Weights of a small mixture-of-experts language model, trained from scratch on English Wikipedia: 11 layers.
Below are experts of layer 6 (counted from 0) of a mixture-of-experts language model. Rows are named router (the router's row for the expert), up (a neuron's input weights, with its number), down (a neuron's output weights, with its number) and show model dimensions 384-447. Each number is 500 + 25 x the weight over its row's rms, rounded and kept within 0 to 999. Numbers have three digits each.
After each expert's rows: a language model's description of what the expert responds to. This comes from a sample of Wikipedia text that the model never trained on.

# expert 21
router:484447478468531475487529531527528500478490492501488493542472503471482550520528516532494501519474505503517452480467470458513460528517468501510448514514491528529518502467476506494531487526522522
up0:515524486474514524489446536498523499532531493503535509474506470539510525514486476469487483552495512477462522553462510471495497479501479490517526491562483515513472493477507494500508486526536499
down0:517476499510492520476525505503480484495536507532550471516504497532492494512520550495543505524525469445524508500483495483506527529562483496508448466503494477502510504480524521530508504544487465
Description: Capitalized word beginnings

# expert 20
router:491443526487502503503523494488496542543523515521567496510530530488501483550481526483526524496494465511495511530503470512516475483482503490493485490476469485531472492486501513499462431515483514
up0:470526563478515536522506476509538508483551502514508530513516532499515499527511519492468468487486509486455484524499485505460502488492451484443462505504499493500499490471514467473485509451508442
down0:459547497521495470519527525482479478487488473479494574470474497476505508522479451532471534507525499522490500516499543516510516507478478542498510473487555462508527526465494469507475473457502498
Description: Name-ending word pieces

# expert 36
router:441470495446464466510581495506499505502499509479515481520489490504526514488536487505520464518513477489516487510454503535477496462474474513501502509489523505480512505533518499511479502525465489
up0:543487469516508466517463459489502490490506544518520516501501545500498501516487523509506491498501476496498486511500457479480527471490483510516486551476479554490504476531483520519489486505463491
down0:516502552497501526497464513529485480513533488508504497469463541501489453495473471520526536473492511513469490506476503513486477489512505483508516517490514540516488498465526490501508498497533549
Description: Agent and means prepositions

# expert 0
router:492475474506516487506531487499534464488485508540503466530550463490498508509506486518514481543474461512506475540491458479473484480492502511463484522522523503505493509551533484532498445527517508
up0:519470514496487513490527486478531495509479509492485496502456480503494469491487490530538486481489464500470531508490476551528524538522511513556502495485457513447457499472457499513456516539496473
down0:516512496464508496525517474531437470464479426460506497517500502492517474481521513496537486480524520467457466523480488515521457527522490523542522473522513497482472538494472481517519502483509457
Description: Determiners before nouns

# expert 12
router:474504455491486483499464525515519487510530469501527445484511516480512546518501482533526496511511446496473485544472493526552436524503515467481471498530532494520522480544481475471541505508502482
up0:505522527481528543528499525494443537481519537513520513457535480477480574488464539498493512530478532496489527482468505488468509535521462492521502501527519511514512506526491510502503514492482489
down0:503482520527457467472519463494452530507499491463471496482440518489528506499542518471478489505503525499457523509535468473473522488504513492438467465500536500500496517474500519508519527485495455
Description: Pronouns and work nouns

# expert 16
router:535466513462515512516522486473500500537505483519519504530492514499527476512512488554488522500513504581502497542478500537484492474500528508502504490487527519509482520544512469460524501542522472
up0:528433496501477478484480475462499481464476490488509498510502492504541517479512519547408477526523498529513473506477488479523467512456486486458517510504530499512477525500507568489503502507478495
down0:513473496509489525556490488516448493468531479543495487501467511478506520466480492515465495489506515533508514511520473474543527532487535486472480519508472497497492502538506536509484495496518461
Description: Election table blanks

# expert 52
router:530493513498489487466490501500499443514507453524492486508498508493495519560517485479534482483484497510516470507502468498504435537495492504497503529501524510461505461503493484530496502523511490
up0:520481473486498492479469525508519499514510479493494497443523546450483448529498490497490540503483482484490478470495521515505471494503557526481511489533541466481484506518537551496532486521513547
down0:474535492528560492522534479521480509482502501498491457517504494465475535517502512500507531445501488502471498464472513468481525457485485502483482478535452508481494513489516485475496472544493484
Description: Narrative action verbs

# expert 55
router:494465509454507456483526525499523503537517504512553498523499478438542492530498506495471532485516473561508491500491488532538509499495496478513509500487490517518535509503495480557526469552509485
up0:499476498478516475540532515496502495482523534503491512477495455542531488506487503486484513498503491526496506476499509501527526495444487494518525507503525529457480459498452507501540480487535516
down0:517487553448497485525476514472504489510495496480498492513493506490492537508489479488470442485486531476497486515535447517501500547473502475519509526489481506518492494529502482509548476496505485
Description: Table cells and headers

# expert 35
router:499468511490543516554506457505531486526538506517499517513525464515509514536495493502533526505500465555494459485519478476486510510516511492489506533506473467515466442499509501512511492499551484
up0:492491488510498557540532507501477474476500456479518563498453507508549520534452467464505497528525462500451553510512478492544503489484517495514486515460552528550507513524493473475492504509502501
down0:462488489510485461510518518497557533512533529494528496508505502519502515512516484483505499511523521541460529502493502512514517557452506506505532507528513512510485491438481497514492508444500537
Description: People and proper names

# expert 18
router:430375512539530509480515514511481466528481507525545504549528517505506506546544518501522522493527462512516470513477476476513472513528520447531523492502483517497517515503515484512458498547496496
up0:535510537508496475502510503432493518464497525478516540517538513501523482549498493478478477463480507459491528443513493462492474541488505494509451471506489473511505534492545539508485503523499494
down0:469506485478465434490499500489496523464502521510503515510473512464524493461481556498477488563551534469492524499480522530498449535520498497507483522522530541499510526525487539470515466493503457
Description: Name word pieces

# expert 30
router:488475471489486499472507538510472480514460466523548496513498503504496531543504485473469512479496483496487466478482456457493457512526503547486462552561560483480518499503508468524543464499518515
up0:478516464498535499473480528510484521502501497498510474529476477479533523528516516490451532460519476462501511506491513457498514504516450549480510527472492466484471495505544482484525474494504457
down0:506505499464448515501504480511476468519530494481515567484503505469548510477518504530490455537497514516499478534515526489505473484466501492491502491473532521515541490493497498536459527488498512
Description: Main action verbs

# expert 40
router:492488503516518497513527509521506481522467474473531492505506496471528486518508517528508440507467513481506515505500446508525480480449510519552444536498480513484511505529492498468497473514478536
up0:464540455527478498486560483504505480500529485558518508526525512453502485512487533539482529512517511483526497459519509523552500479502511525499486506537484485490532444526510506500531513510478477
down0:492461506488508479501453465512517491510534512503507499494464488551489483497503544509526512515474494498492517527500479490518516500500502446526514450501506510464467506434523462495489530517509517
Description: Inclusion connectors

# expert 22
router:505480433475512541508527506507529537541513526493536481511471454554540462526522478512521524516507510534499473471514477505504480524526492531503472513474479485533529516542468489509524450526480515
up0:462438485510465517491482564503501496475516489512499501489457517503507506535488478469518511513499508507473526508502508539478453497493496494522462500523521494521503506485476445470517508524490463
down0:483488553543489551554510473488454462503495504508482511467498500493471505522546483479469525498536451531538496508508571519515476456498511534488492481522535516512466550506477502496550468495467492
Description: Label-value separators